Below are experts of layer 6 (counted from 0) of a mixture-of-experts language model. Rows are named router (the router's row for the expert), gate (a neuron's input weights, with its number), up (a neuron's input weights, with its number), down (a neuron's output weights, with its number) and show model dimensions 0-127. Each number is 128 + 32 x the weight over its row's rms, rounded and kept within 0 to 255. Numbers have three digits each.
Before each expert's rows: a language model's description of what the expert responds to. This comes from a sample of Wikipedia text that the model never trained on.

# expert 50
Description: Commas and coordinated items in enumerations, typically before and or or, such as central, eastern, and western.
router:135118083161121088137201104103075095184085136120089108162106130198083057125177144149148127127108108133129138144130142171087061105141147089094158118080165158132095173188164108060142080187152176124101102109106129215105179119106134038083136166198137117134081184086126129140093136159085131143140158143110093116063136185138121103150113108120184164112123122157085175088162109175077077117116
gate0:117152123113129137153190126120122202125056103183179158152186105156120091145202166208124084132100134065132135103152138094099152163119122149040087132084148180137157128132106068097078074122136159084095124115114144165091132163147159126168126150095091164115117099133146196165100109168118137101105163177102134082163123149084131146164127130131120124122089073144131140154167109090157094152141
up0:110090116131104130224145147116182083179098144152116119131088129119147100139106063156140108123123142099131199123084086144090139193078070124143107160107160133144146094144162066129132139139117063167168153147154176097122134180085119082123133042148152163128130132125145175154167140139141131108171135175092145075168140138101086156146078089151072099113155055141135173167116169119105116109129
down0:112123087115107088121137064146123063089150119176077139119164160081108100094152159097137088109111122163127159137099138091165098097115150124094096070184104119129174131129125102123160144099156127100132184154148127085097163085136151131175132117096108112133160118144127122124106181065164084167146128089096069131114094098128186153120086146100131100121124129143133154155202131073161136151146
gate1:123147102159135094137087101095063121153112112148092176099136090132125062137145170141187139134152156142091142147120107156138151089124110159102140088110140190067092052087151132123093077107118105118099081138125153172176176099106081132060147139150080132133105116093167153135168105137118144125119165067146152139164077100143144099122127077158176114183123160171109110126147162084189126139116
up1:147116170152121134168143138089091127147090088140095092146123106175160176167132126115125152164136055159181139159141133153073120103178140141139146155060121114160084137176148126126142043105102131166124130113089101083113127113084115144091149133139155120121125118165108135140126124096129148196117165161110164123161093151096075143179135060138088156137108195101164124157104088171108158144104
down1:117187091095083092176137174151128128113255105068098118144130067170136169154162130067122067146116113159182158164149133131132107116147077111155094157074147128145098110152155117160102070113176144143130117172121170125126112117108121109131108089100095132149110113074119107157138149125144118122053116130109154120137062175059099145105092137127146160123131141073091131072106155066108178130124
gate2:113131162114142118156132111136085065101065135139140146124131106159118086114074216113108082072157109100179128173149193141085086149125112110145158138133162175097128081097075094166117104140165133143138146111151125083127112118096143106142149156093115189088154151138103089119067157138157129179169141094145146099109150152040155082192136111152099166171125142158090128111102127168171069051111
up2:109206117063147085160162108129125126104099107168143152161129062121106135137088120107176155140105114086158097132096098157127176117110093131134142114058149118158096195071114204164103127055124118095130105120172114172142066184137146218130100160148113138135117129101150095107118142128109143126119132106120163076104148151122109180117173111132075161198142203178107151129178105119166083180179
down2:129167133164136119142100141181171193132167105143159100163044153091165120084089060092151144147178128171109102149163142103150185105075099113129119104110097164133111125104111149191118104136075170134102129140183107128157152068109115166150041115144127166124107141209113159124102157130175130134191085085151127086139123130123159058117111088171158109109147128117145136143157167087155134202149
gate3:111150152114189134136143127128161095151118076116159132145148104148131144085116169186168142125112113117162132183176137142116126056100112105102135161100123096167108134169115118167162077166142133092161114164091096160089153120108140171128114175157100177202138127114141067112066147103150127157140126064147130143104069187087143145154097061119163192094170162091101137154116125166149130135101
up3:136098165130138096165124107083093138130106127162146105099085146189139166078151172121125093157142128104135104134096156064144134068105117140151150186150117136099097093105114108133143117104134112115137091140163173103133133103128105137133128112122152102122124122118190178177146134091137138080160113248195121131160090153127161154202123150184091114056076112120168074147117119099150171123144
down3:076075105094122083156135119142108130171091144118095133186120081149162132119141121128150096172122123145153185201118123173175109076116098132144104123134167166109108135155135062145185097166127109096129126133068112145174154141150064153120126113132108157085151175171137128183096146156118126139134182149125089101170092132092133148177160094150104116107175116080095213054165096135118164100099
gate4:088189168089121112172127094114164087099132070161155117139085205101104105092158164222164093093088155128121168095149098107090123174124135113130074141091184131165123115107115137091109132048141088163097122141184134120149093135147101106045093112178107180122092078082178193134197132123193118132127179137148152136150088216090115172181139207072128199161083168184063096126136123131121060102131
up4:118071154112105123144123146118162134137134139168138134139115064211189103138123129138143109174133127083163123116139139111034110123124109092083159150067159155113147101179087111092176159133142140190097070099135140094188115154168091114111143083090129112104109075112130155136090119120082143190158203177114145132089112129030108119070111171124169126156118136118128132125123127065108127181117
down4:126117077148149087134098102194084136112178071138106114123136108092135151130156058077095106147161096127129128096106136096133154105078106123165139091152085189127132124114168072210151120165143177113146070114136126148181119099167102122117115154155152182101149141189132146136150147116124133138101146118163109147121095138157140178077123141098137084088095135176154148081153122101125112141035
gate5:168144184103080068107146116076169144181071129167131097142159157061153158079163078207148146152105091035109091170095121127114188087116120127104145170139174104122131102169135101106112119131097211188126127163143149135148192099127093188061115098125169132180132138095062132179135133113100130071138228131151160116126154149105062136082145117130166112121118150154114121091113103227109128097091
up5:119069153119071089180169175092131069152091144180131174194140190109121152123144109121146085170111140154093126102124160065134105137130101104121157125153117128118141105179146105149157162184120127168132121147147121133134100102109145137163089102143120165150106108153127104126106188120147117026161126115211059133122121132165055104108111134182127124204084095144111151159095100119113102163120
down5:112123146148102144126104196114155140135172130192131070183198083152135174114166152109153160158127189118143115128126115080129127170123133154136127116143160098136149099170177156156176152083123177090113061082112080153118149115085123116116125143094118043136173095109140084196085070102089132143148163121094131181142177167139136146102165116107177116099158117161154130134122196137119080099160
gate6:121130097136062141138141127124145080090087149150139111149171071120126102103062123192162132149111156089139130123148116175146106077122123099100150100147145110146067072135093113107121159075157107111145116129141137147179148105176088113130194113102098195095151170107102121128155155142058122186111088124094137087146116147152191150116115143157126155132144133159155118123069088122134081138140
up6:120123121099097150110097143079131125133100153120118095149133167152120122113082110151177145176124180153114129078143130122101108094123132148143095130130106124149150162127168149155145127110143137217090122063179137200123135113140067084098159147151138101193049161065099123093139080173155151061152125161155153085110137158134133190172114154133119065152141179089132143134072080155188097126112
down6:091127131170099165100116097104158100111169120107067114160094105138112056174113094105093088081145151162125148080145122074143143116153078143130188123110077101124115033169128165135072136117100156201145107127167105131113121102168093137108118134165161112124090145127093170093061089104157175139114173137141114124134059157102142137098118148128150115139096112149142122143104137153071143196186
gate7:101166163153150128131179140094123141142135150142096081124112151155122071094158142229133090119132150108120131145103155151119132167031131150157167173111203087132132151110145122091139128112123161077134090154154120186066180082122178155122099161020113095103129178139138087140144150122128155114129135168127159117132095146129089082072037192163072095137069175134137111138150084165118089120121
up7:087154105131118150147128163077130175133107130149159073183216121176106113146109197093145142125082082124130124144149117110134152177136145161088035209085170140163089145170177070107149157160120092133087118146154142080105110123116132152151111088133142128127093099108114127093155156150148156180157208114104153161127125119056156139169119131114074095153077142133126137183175098152104108163156
down7:105147099070134170097157049090122106139173124118115108126138102160087128174108147107122098192071139176098118113140102112140117123166158114092144165081139161121123127120167154188159085116187086141167123098200086120121125062148128116150149102138136208128070103134133192125117112135124125058123117137127083154118122103135141132177069108168188131145153117176150187093102097108106133133102
gate8:101081123131120148161139129136141103131051050080121116167165120093114180121110152127064139138080125124065148133201163121140147115149078118166181138088085127115079126169079134087135120133179186158143107129138123147115119108112111137080134166164129137152082094181191155112162124094201152142140178146136147152179094076123163184121116098156179109136129155175120136146117133114099095073167
up8:102204108162084116111178170081159170106128164134142116110101140102133095085110075133142178121149143065139101100183067144074173131145141129152144077160121134149129114140125144158168139171075153154109143079119166110138168125136133096112120122146138151150117096097129095128137115173155125147123164159102183183083048165091084126101105090126099157156101172142132145130107146169117136141159
down8:158175083120092110106188101156171147107197146156128137130096095133082090126153117114086130110123068084131108147130075107118143203145104101083149123165173112113087090110131175226110164128080121181138169105153043119151150121177168166117158156103100059087156122118102080126116114130127172150102120135113138152082069143191125058116150096171162130131084123151160096187158147164044112084094
gate9:117094097122155100107175213128118139156146138121174143116076128085150164086127107122174075089161141153125116070117150200148087078187112097115149084160138136135090117060185076128159147139166139133089141188076167139136116115114086100123154123113086153137142196136124138197148165150139097127100074142124105153147134132141158092171076136181123131116060110119140182153145044127125117142151
up9:144103090189101194131104096131094155115103123114102167134187142103123143116166125074145140147121079093131182109115118103163167157131099110132069203143127143136129078121148149089054158182169149090079116139148109147128161111158147087088127140124194133138166155148052122079156112070187122168202175143109121114115183192145137162117098108099110201140143136244134117125176132155124122070198
down9:123154128170114112098127176078108128139100171120118103142110042117111104127122134106139194170171140103140085131127190144163127114105128053131186116129098156188163174159147156089077132136118170120105112067141057130175172095143125108203116106109132168026088141155121177069148118127112118131113155098138138120177110214112125104127183141148132125135074099096150102087169090096124096179111
gate10:154162096146184135137193124125087136148091091076058065153136159142143095104109140102135123155153185121137101077138088119119120138188113119100163145168161144167128156195113138178045191140144144121064127149150186114167076094097125127151114115141156122165125114090145110097198148143188051160156186122121157097112123120157146059142162112109137092195100087114100095106146146084114081118162
up10:117143173158085106175103136197131118091120148140112196112166080148120122098143083149094130146100111112108165248158178154165097137080144161110115153186080110136166142134180150086106077129108096108146112176183087187159159129177098167126136087143100164100130170115118169113073098134130138090138115072197179118085180135078115148093111143118093136112121091163123125112101106139140146128133
down10:098115088071106157093081142139152149182130110099146149102146160123130206120155074143135142068158139185116144120148135150156140195067168154175156176118158093186070118083159124081154113150075158178134115136153154081134158145116123102095140126101100113149143142120103088118100099107165113145153094138138095072167121149195075115131107117154155079101179135144104140083147066113139151159114

# expert 32
Description: Pipes and cell words in succession boxes, election and award tables, such as Preceded, Succeeded, Incumbent, Nominated, Won.
router:127083068143095087107167103105098160165095133097078097176104133175101082102120101159156114118126085113128142104144116147133120120132176129106177093110153135111111154176151103087112099143118148101105158126145106134102198109109170044116106167155128126129116201134119159141127168141100124158145131152099085122093126189191033120126147125089159134119140165161060164112158071161144119176169
gate0:163132116168089168148128134115079147104164128100129178189108160138149101143139067142123173125118108123122112116101119118117173102060182093122141160113089114116110136130192166055123097103098114106156077161165111090115163112075129153156146112161078089097118104120073140171149095100182124150091114165114059090140131143117099177104160133053098112125158107100128087135153126153179159158100
up0:112104129156105069149200155192102106158175110166138148114130080143092108113236195146195094165129099106151154133143123180178207101151092130155081116113148126120149107191102055136107123161170095081145109115137145152146115113119141164169121095158155149147083179081137133114157131092140180165123167144125100140138191143112118141168160126188104140122146090115123147123129124124124135116111
down0:129187138145104159182073172164101157094173118067133143141134078110150135164144130085125091150092126167099143090072129118156144109193128094048130147138082136180120122097147166136081108089131185182064108132084143072106111121166094160072093179133190133102120117139151135073081154063176112138124124136097132115152130115104127166129139188129118172107135137117106095122120106143162111090148
gate1:144096169140116156124170085079157171143141117165084146112147109071056106151139079125120127104128119100112165134154111117100090098178162163150153104089229166102134102129097088133077156176119156131082131068121072161139166123151115062101136164176146161155139143126119099092155118122134154123111114135143082111173115135155135151116131158114185153169154132137150062105068099138128084132189
up1:155137138130163136150114167158113122192089094148139160093100151182167158129107132141126154202126193130102169136101076149061094191084188106175158159124078157058112135095123150079208174141137123137097126087199121085171103094137119103172184113083087175100133130109160105130177181154196117125109104146065101048123147099100189097109153118140093107136139054106178120100190105115112132144140
down1:092120134138162095078104149122081125146178143071121112165132164096134148105208102119028177143134095072076153121124100157115162172149133119109106185114095115120130082127146139175157118093074129127113217090095133144158082161105148116082111140176148154115129115123131209142121146170149112156100144152118112125159153119093159075166097061131047110090148071112116087176171156142108136129124
gate2:061147142109120144179154076140125192114105116154113081144095139011120143098109157152121110100167076183091122159164188149106099129106127113161207145133144093158092171183151131119161147136093113141153086061112120105151115133076145083132092183084114171135132152087155119108110145138078064115113124061168149177170139153134063110142067230115121131137162164163170103106138087146126141166176
up2:165146091108129080129105150117112106103162184153114107155105115128067137146141113109110108099154161163116163179158101087119091094143159156122151101172122093097144101094162135176106145081102119227158111097124162107130166126148116182138047117148137203083052095090140162122134182128159091157200129134155062105180106116174070096072122139146157118137076149148135155074096159082110103130085
down2:149141128162149076099182142124143140102084141089174134113039148168149130145138106062111117124121126114107123113114143110134118149129174152099131040216141097182207090174072119210078129136121160138148119173186199128130158141136161131169084123119183099225101134115139139133179152071083138142092147136057097155074157109113097094136165141158076154135106126170146110142142150097116114079151
gate3:087132124112142079135134127069071099102120096083152188152137090139123102120128102134074149135129086109032088109103195199158097152148116118132116172174172145163143124128168185111122093136173153078090135148104132148106142131132093066107107101117130142129100145149115153116202082104074179119184141144175094129149101142127127085137138130101145115075129060093074125112150131103122101119082
up3:125093067139139160152133148102116151057170135066085133152119126154132153201177138083107104144132084141113148143147184121138147153109097132131106151125084097142160111165131134111112153116150148099099165078060148136136136163095083159105123148148106141133121147156118128129106114111161106112143101122089109169087155116076165092089126072095136078074151169063074149175163122181178106200108
down3:126093142082168077133137158149087104141150110149146202135144122138101159099110189067121079191113105141139079134195135120091170088134131175181128135105128116104165088134203100113103163136123154130112096141111116102111118080137116167126105097142124163075083125105160124139139151154141093084116165144144083113119178064182093180100131106181170152083153106133117127084138145123099121220068
gate4:175076139136173070123180126116074126140089128131126107163101138094124117168163151116109150101123132144137107139153134195210158106090101151133141077183097150160142164133093101078109121108131159151116156183162102121140154061129147080093085148111140194143200135172103110115117156139082147062108102154130174103091157146162118129120122192134101146155159184105120107127134145154120136152112
up4:104076143137106117144109106163072117118099143100144099154123189114108155144126116143145103143140163191147102131120119162124102129091174131221168121145158108168120179115136134153087226090120142149144071124105161125132154131125193070195081118092117132106079135081103133110072152136132141169126102121115163137113135169179171102107190179124154112136048155135103083133132182103128147089099
down4:157105074100121045115108113116135140112150158163114113130120184189134111064116131089161097129147162136151124097109130165084118142134108107171170197184101135109224141116162112147126148124105122151095134096165133126155171126124146123126111137140113119143134158091085092138157136152083108159168151145106184138054090128161059104130127143115140213101055139147137127113083151136128144113183
gate5:129169063122120136134100106107142133115079078154086097193143195200134144066150108080094085170097112088106091125099121107105093123122156164081175098150155107086130188149066108068089123127117124129108106132183076125133095108115154120186130124095155070130165070116105086126163114125160196178100111143099140084148163167091084156092150144122105151190109160109131147128127140120150162154130
up5:125145070203129091166102130157109101144081119147105061145087143138119140118158114090126152181100084118132088119177091131154135174138159158136121149129204175148068119141114097164152109142107176145143118090131108145192143175155115164113088149105097113135077116105138099107129142136178114040098092103153141103195132138119140111085096169228132129092146155111108160127140127110103064114099
down5:105142132182113170099128115092158093154077135132107097145080140191092111135159123081115056143160186128119125125186116171071107138119117152093130137132128094099102150112133137178085141149144165127080098092174105100063144137112168156179106149107114127134086111075082184102193120118114197109093140160154184086076170115126116165117134177065111048113141075133173105137130118112105134124128
gate6:089079120150150175081067128073132119172103129114123108126075210150166125096065093154107120135178107147183062134116118161072086139129074157130151154121109165094141121112153172151138117120137127155157181126152124131128178093128144087111080173111121171181108138115080138085105180067186109178159067106111087119128133173094162173105135143072091085152191145098115095116168143152162158168166
up6:122125169139142136194153161127165162153172112157128180068101120113148095152111094101155147076089123110099150111035101113094137126112047115143092143163136090106153158098094165131099107209109172107150128088065146075102101169149163072162102093125065116091157129122137115068128082097159087130133104111163092120087153134140169099133161104085062177151107092127152154099159175106123184120133
down6:148131084117123151150184142160123111145129084110103100163115098151110066126128133173153122063155128150163100123119173099081118114128098117096097099185089148106105096101061103173156210109125177169143146119142144124112101102118124150195101165140064168137181101149132140123109151102082105144151103158129140148125083095128071072160104098123163150188125186135082135101137084096161156140172
gate7:154144124131105097121153181107169151139109155123149132069145132160130112059097172139079090123079113095155059206135134138182128141192125148116144094201102148072138096111105146093135140101111126122153105146146103099167155148090137121105078116124099177078144195131113130152102201046118100162133149089147153110179110101120108113163161184106116144115089114183126111169142149142153111104112
up7:163116134155121115162188163098094143107131190095190096145069193086168105116070137119102126112132132112175150106128158135113153112173122141133090113122135187189173148117156166094139166143092112170110109137074107113151079115102076109126090081208076134129122094121099143158088080124120142101126137157054098178164151128200153212104089161129140035127112152121102140086119126105138147110115
down7:152156139145093078104069113091166123108099098111128145153132180120138107068115094140101127119116136136161130088112177075109086121119105098136123080157102166112136066139150168138144152096211075147149122127118124158087087156189103158165100153150132116174154153145069138133093106152093079150150155134183178127114147112141093144101096194129137109194142111099094138143105124040083145067119
gate8:129112097121124159117125140088149145073079119110123168161133155134097147139119166083129092175094094129159048139082100123126192106202138122089165148085170130109070041160126123133113161101091107127099125135083121123124144142100123101063076131148118183170119091131174078172146097095124058136195097168128070159163089134126068149093147079104132136125089144122103115153178130103100155111075
up8:152146112158131125148144134100108163053104118185159193115134132076096175168102119132092109122119124101141127120112136217123163135110176140148120154123112124210147158140153130111150169056197176102155130173145112066171090095124147098170128079152144047139192113155182129118046151173148089096150158038138124123121127125137102151130125109149116128102139118126108126071138158105154142045171
down8:108146150063128180153076094147126127119175165142108174142099083172139142152118116161111143163006165143127092114120146169155129128130108116142133177190109130172125141106158167125111165099095130116083137150114114143202116177126111078095115144095074106099101124097099155143121138141114122084179124082102104132091137139113133140083088126080108144094130161049101102127155189131123161111101
gate9:101126157148097081093093081104130117152179107102076142140145089129130083121171155062120146098099109081104121121107171123120130159160119152153141115121139110117119078137158069136195164141071104131091133105122109152145119155142132106150143083161064090088174133135094180155117153159124146113135152176164124124066141130149131132092087164141132157067140075100109076141163141148092175091092
up9:063100112155093129099143099119135099154108094206107163125082162133163082123126115107110074147153098115103159113118123074089140161146161121191163153158164160130135090108087154104154097137135108067116100108118133171136168115094089151129074142081104142069038117133091148125112117134143109128146188126158142121115095151119143174144121132158167111188115096118177128101078133126107096140126
down9:097117141129066126129163186187151093096117138158140104112140103132154084155151112181174083149111187086124117132138103155089154129157151124139085130084109078074106168148116147116167107123139060188114140179128158158120055189131141172113082143088167146156142119152135108105174172132078151087118166120061137154116158154092135117158157127133123076173122118150083101087084127186168049178200
gate10:144090122163121101137122130118097134086073166096137121166161136141122128136152133167123112137163086122102107129117169193097196111118173168133131157151145127103199114164084109123072083140087122154145123104118133170167150139121126088095133109091183081159136145114118115119237089104152133204170132140164183102163146141146170132082147088108121119139110082085159160150133136138093155115109
up10:084155139122074219111145123177077136141132160106061126093121129125183111130075083114148082171107159148157116155119054148126091124153111134139083130071134132079164131123170133114158127159135144099107164142065131110123100150169133100175120112143147113066120112053126098130156167170141176143066167142117107104116124126179160136124125156128117093102082090109156124115075139131095138123187
down10:117070085134165103150117101128144145123140125125124063125120144130113087096113103088145120179086138128137110137146126139171158105151135109202082111110128146125088142113167168131112140103133101135078117207169100092097127147148135168117163149129086107159120088082153160147164140142153065148109108144130067128144156148140115147114098126135229092138120122164124215135169180131137134085113

# expert 36
Description: Commas and opening parentheses after names, especially ( before an acronym like (USDA), (NRL), and commas between city and state.
router:151115103170142073157149081132074123154104102122098044167104125154101094120151120131145111055116128132118172122156079119106093103118111086116146100125139113122099141174155097130106087161129160103106126164145094173145174091114106104105133148169130160144080156113116124137101157138072128119211172139117070098118132192120112082140064134150196132102103151171092185099119078146097086136152
gate0:140071084116118084132125128161113113114163149170085066104088154107170125127173151151142108132119179132167097129085097121130167156145145114131084133128121147153143109087125128131165123120112158175119155161096100128088107118142105123119106117097117171139176103112085181119145170141133152125151097182085065111150128117193080141075184088129125104135093117117078120155150133147094083215127
up0:113122103105128135113116187140140156190082107129098186091091126155144096104149114151087133096090099129153152098093163134099143184134138078131160142093112058131107109198117147167216130115080133157162125130143054137129098099128158106133145097067055168108109128087103137126125142066053160133170127140092085116161036138150199168101131089123172157131095122124172104190138135109127053099142
down0:111137066132120129124165126036101147110065177127176142160198149147121114113069132145129175112172136077091142179144124151110126131167160070107167104124172140142162130105092138143158138122102106106177112157094119095167091133122211114103112106083142155126125121176163135136149172124121078133160123163122119163136088123130179180093128133081092118077113102163168113128167132156094153139106
gate1:149091098142125129099149062147155153103140133146211167090152198147116096159124137092127101169112115109100135159146117052070135120136170064141128090177127116122090150100127113131110147132060076115108098161121116133138124125065171100125121110045104166126085065114115154138145143087170081147165116081135125079114156188150159105113144165161070116088165155162137106068154118179111192115139
up1:148062121058155125086131122139096107139076102157126152091112143080153174152168084178125131163139117184096149154093128088129140167123130088127153101171101160124163101121164150104108166157135132120206125065104078124134181112149153160122100121145159162112130161146152149110117145134147139093061071116077113120156094125128147158086066120120124122098127101138168124128093138175096147163127
down1:121097129116098128099131149099154141133061140128164129098137154103138089081078143129091151142153143095140138147123159135126129130125118104120221123128111154193159153110114116111138167099135163131080144095110119123182153167083188154108196116157129106183128153104128093117148124088153141144101165146083115113100140153123094159142108100116142121125113154149108115140128090163056186146106
gate2:131152055109183136066146166132091159071129131131110137160142112088158087122189136115070144067121141115045128077109065088086139133116175133138118156171153138132179142088148165130134128133103145128131162168177140166135181096098057148166144118184113179100127108138129124099153138135105163136166157081122121180078113054078172144127164080079122099138153113141127164127111186127099122089199
up2:128084127140134075112141129116162131171086160136067134129110135083155096127099171113115111125127142105105147144149144180154168136136119109168112179068144126161125092181178093078130162115175221116135203131087134178108082082172146070143192110138113142108122114164140094116149082139159155095118105157118151138104119129177113175096172182127165115126131154080144121130059220137099125140100
down2:097107132124100149196165160082133116119172124162103199107145067168109141116153130130175173098061138133088150084124171145138163132153151070127185153094135125160165102141142170180117136120186181140140109118152158179060166094122146131073102055081127150096113141140158168133084130137134155095138081070148146108098112130167179098118106130088122197116160162185130127150111092101107138122173
gate3:068126092131159174116183083174078153073140140145128106110135104119153097103143089160153137120202129160148113085154129117130167156067129094099160131102087122111116100102112178119102122158125122186132128170201154073111153139170077155085077124118155124168147077114158170095105174138106095140168086137106161158102162129106097088153141131128106095028147117132103141146104125176114151107129
up3:141110199132117066103124103106121074110105129200182168167140120109180153100121128111103092101111082169199150156115183100164110099187116156152123099179149170115186098080164103130130155169127069118124114168096184188140091108092144122126149116130149127127120134144176084154142152087172105125134176140095063120123114161107172156083095093176126153172152091122075144136093117175160171177118
down3:151149146114110102120126149198102153135178167157133058130163090149063145059116125084080121115064100112155094119174165099130198073136103121140116071148119106120145132157209105084097082159152130147158096115079110162113120158206106132141076121116166138082112119197108081137140106124184149065116164138193094072155133115147143178097095105200158146138109142114131200138153116146110109135145
gate4:167124120154174117206167159117162060134178119110106145169138128124145085184119127096120104164140162172131105087083127159143104132082160118157157109115120200100106140097103227148115109137145150133073117132085116129097146049110138152118190134188112076163205091134139126151098135117166139121127122101134082161118171105166213147118177108111197114182127126135126114110184125093101183125112
up4:081102142084073145060149099108108114095181089133111132084106115129108057110098101092136125121152144141144119153091121112168169135203163105110141155108116137122111090114081140128137113152132152132123113125168134081159133103092146120090132138178167129087122184112137143128118119136119193132069120146108130174145097101108142153151156082155120165115177111122165095125199107176141096171149
down4:095095113195096165138104101136130125106053112075105183097128110099070114157086108114126137145104129138061133137162171171195126117122082137163151162097129105122129188101116238099148141126097126243146159147129146155155154137164184133144181163096150109152161129096163133154122155156106167179134129083063152132113107109143133146074152156057174113152135126086076110092132183153213124158174
gate5:173165106177182084119097129139125160087170151148127087067124153103166088103173104135158106164134134113181094098128083110143108071114119106101186153163111123086113111131100144150144091163101094119127143194146118153108104082071199085147086132177119169110134184126103163112100115101066167096077111127115143150104068138128156129097121075140135107119134087134111098103115128123101150121174
up5:161114102152114176073189130111059121079112112094115188113155171162156180154095132106130129137067086132000175083096143168157127136166185138131110114065128071076076123139148141120129163052138151121189165146100146170153095094144064162124161116107126114091150099097151147146163135144119120153200104119148086130150108165143115167121108152097117109134109137136107126146145146187121119156112
down5:176090092134198152111143145170157105166138141151185107133147105114144139187172119086116132128097146121130087165171160114141189150092114160153099091076161066137141129104146113103117149134204129106112133152104092130117115094145168134165136114115157072086135135103179068239113140085165129135120102107112147160126127115108168128071138092145146144123092117103157153067115107147077116137086
gate6:163085123130108152112148137113129150181136163157125158061095144143134105165125148166071104131190098155117094175109162124097130101181150159098070111098107108101124170129179097109121164162128160152116142145094067176094085114157146171160179119058071076128103069104114074132086160076095157071148137084144096128143179190096143165049119107180132129108163116135166145157143112124152082167075
up6:088182061120100134094129112070098113101131131105142162104141153114127136122169175090165139093098117115136118103120147127142116100150085147138083176114187144113189115128130131088103111114165116124096086067123148130125207164142136134119166102125155108143145087113179119103175142112065142124128095117105158081146142137111082133128128129176127139135193144119136121103093148141129075086093
down6:145120083096153125132128109173153076138181110115105130112140114096100097132138132092130152197150092135126145091155164133166163159077106191154150115132107099140102132123114152126112089108153154126174052133102093127078186096077108175145130139070104143116148140158107068108144137160160169141139076112110078150160111144120143118146091174120095146165132110159171151112070135105064101101156
gate7:098102131124122132123086165052139133125153111129105127098147114125128107100093163124134160070127099113135103116086151141133112115159115129134120119115207128157169184108165105173146135147133141165109173103113120138121153173093131079130156140189152143134176208151102135152152124190105126161147080119136185104105136115131097145120166088174108095061084132053088106126163175109090100211114
up7:156084129099100098137156148115190145160228125048025102084155149165138157112083108172175162176146118122122148182179129157165088081081114195205140135110178091165157131114113133133097137123126139151102091134071156136128159154132125085156118089184180110122131117135142160138120098085148099112140083101138163156132179089105098107116116099096167141157115068104130133150119146113103204105110
down7:126138160055106160171147167144041126133177070084098124085130168130124154120129100111120139156147155167185119173180167196158142136125053133122126125151150154132076120163122115196176153095065164124125186122151183095118162127151167201155101083132145072130094153106165119105132160183117110102167120130066147143111133131108099134078152129103120132108122135155181154095092161121146063117070
gate8:124162095104121150156138201096150143101103178167117093104107181078081119108130174096158117047121145121163168088132136126145152106147143106072089119190138103090116109133132105142144070095192126144142147118183129133143131139119111107165169161134081144143163166177153102109177153011123109127096111175128168222165100165141145109142065174150119168106080128147114116088141097100137121074127
up8:103104148111110067086094087131173143198148149131144168099132144174092078096160103171143154130121151064160141136174140118125166147126143113100198142189133155144146148092116112139102151080109100158176071146098076168158141121140113090187125140091142125167091108088104172162174114155135113136142094191152138078097144152167095183105158165162085118109128135112093070140161103139142115154076
down8:144184146157108176114152103088154132211191078103164097092091132142174172169120103118166099163161111124115128122143129107128119167069135150156125169133085108123079111098152165137153058135117147178080175168164126146201074145103169155161072118111115126082156104127135089168112078167150118073112093122082190110125107148168150094141112120184124147135114168089118155126179084114119169168101
gate9:135143114096112174121159105092104182112104090105122121111143109128152129188077151075095146148160125143136113098158095159100118195081173171091143187135159097065105172113123097104105152188070156119120082110144147114128178126104142120122169083111135151111130125104128145155164165150115099093156190186086192085204169141117136113149076134200136091106086063185160168087160047062102097129145
up9:166056150140086125070106096087096106115100172190142172098170114126139095128182171130077095158112124116120082109131161113092192129110085096198128124138114119127155128134123112134105087155082099120133191115183170200104132171196084098145159140105190105178145085140140203162162137128142084121124145111142129176149128140121129114091164106132140135140135173082103164116155128116086125143090
down9:150107116115146098112114085159169053155185199133124145171085140126146110092092130117142133081128082142168113151139134113097119109148129072107100080163140155101141164190120158100107131124118127110132108118108107057109157147181116164126124117185190134157077160145104125152085090088117107079147136158126151102087106104174112133162130098085154145201073129102139123139113109101122092174137
gate10:102129188162137128150145096135156113061117125127170082114115165132156107088154185156142138133171115113132102115162097153111122158118128152122170168105156163152065147105074080114101103122143143148162090109176170095035134072127145125089126199148184150148171187118088115064126110157130118149178141124111196183136140097120108150130128116140117136123132161118170173129168116199186117107160
up10:092109121090097138102091168121119126130107136131159080140167101098137124122095153114163141143101127115126118154130131162236092169082110117092098136086175127166110178089097056146139153098115131047171151134128121101092189144162071125139085106134200172173158171112100163133136156155115087083185100104191088147153111073124136139172115100077134153118070124192133146113094125142088134107145
down10:078142135073109145119058088120148085156055138098084043102121130144088081197116109086118121157139181165127151158071088092144178182066121141125143127164114135134122162107126101114210160159149045104096095133121195123109098091118127138167146115167085102121145114080130154142148111126150081141141085094113069120124133085104135112124118138126126102099129137161069147127123122162100100120090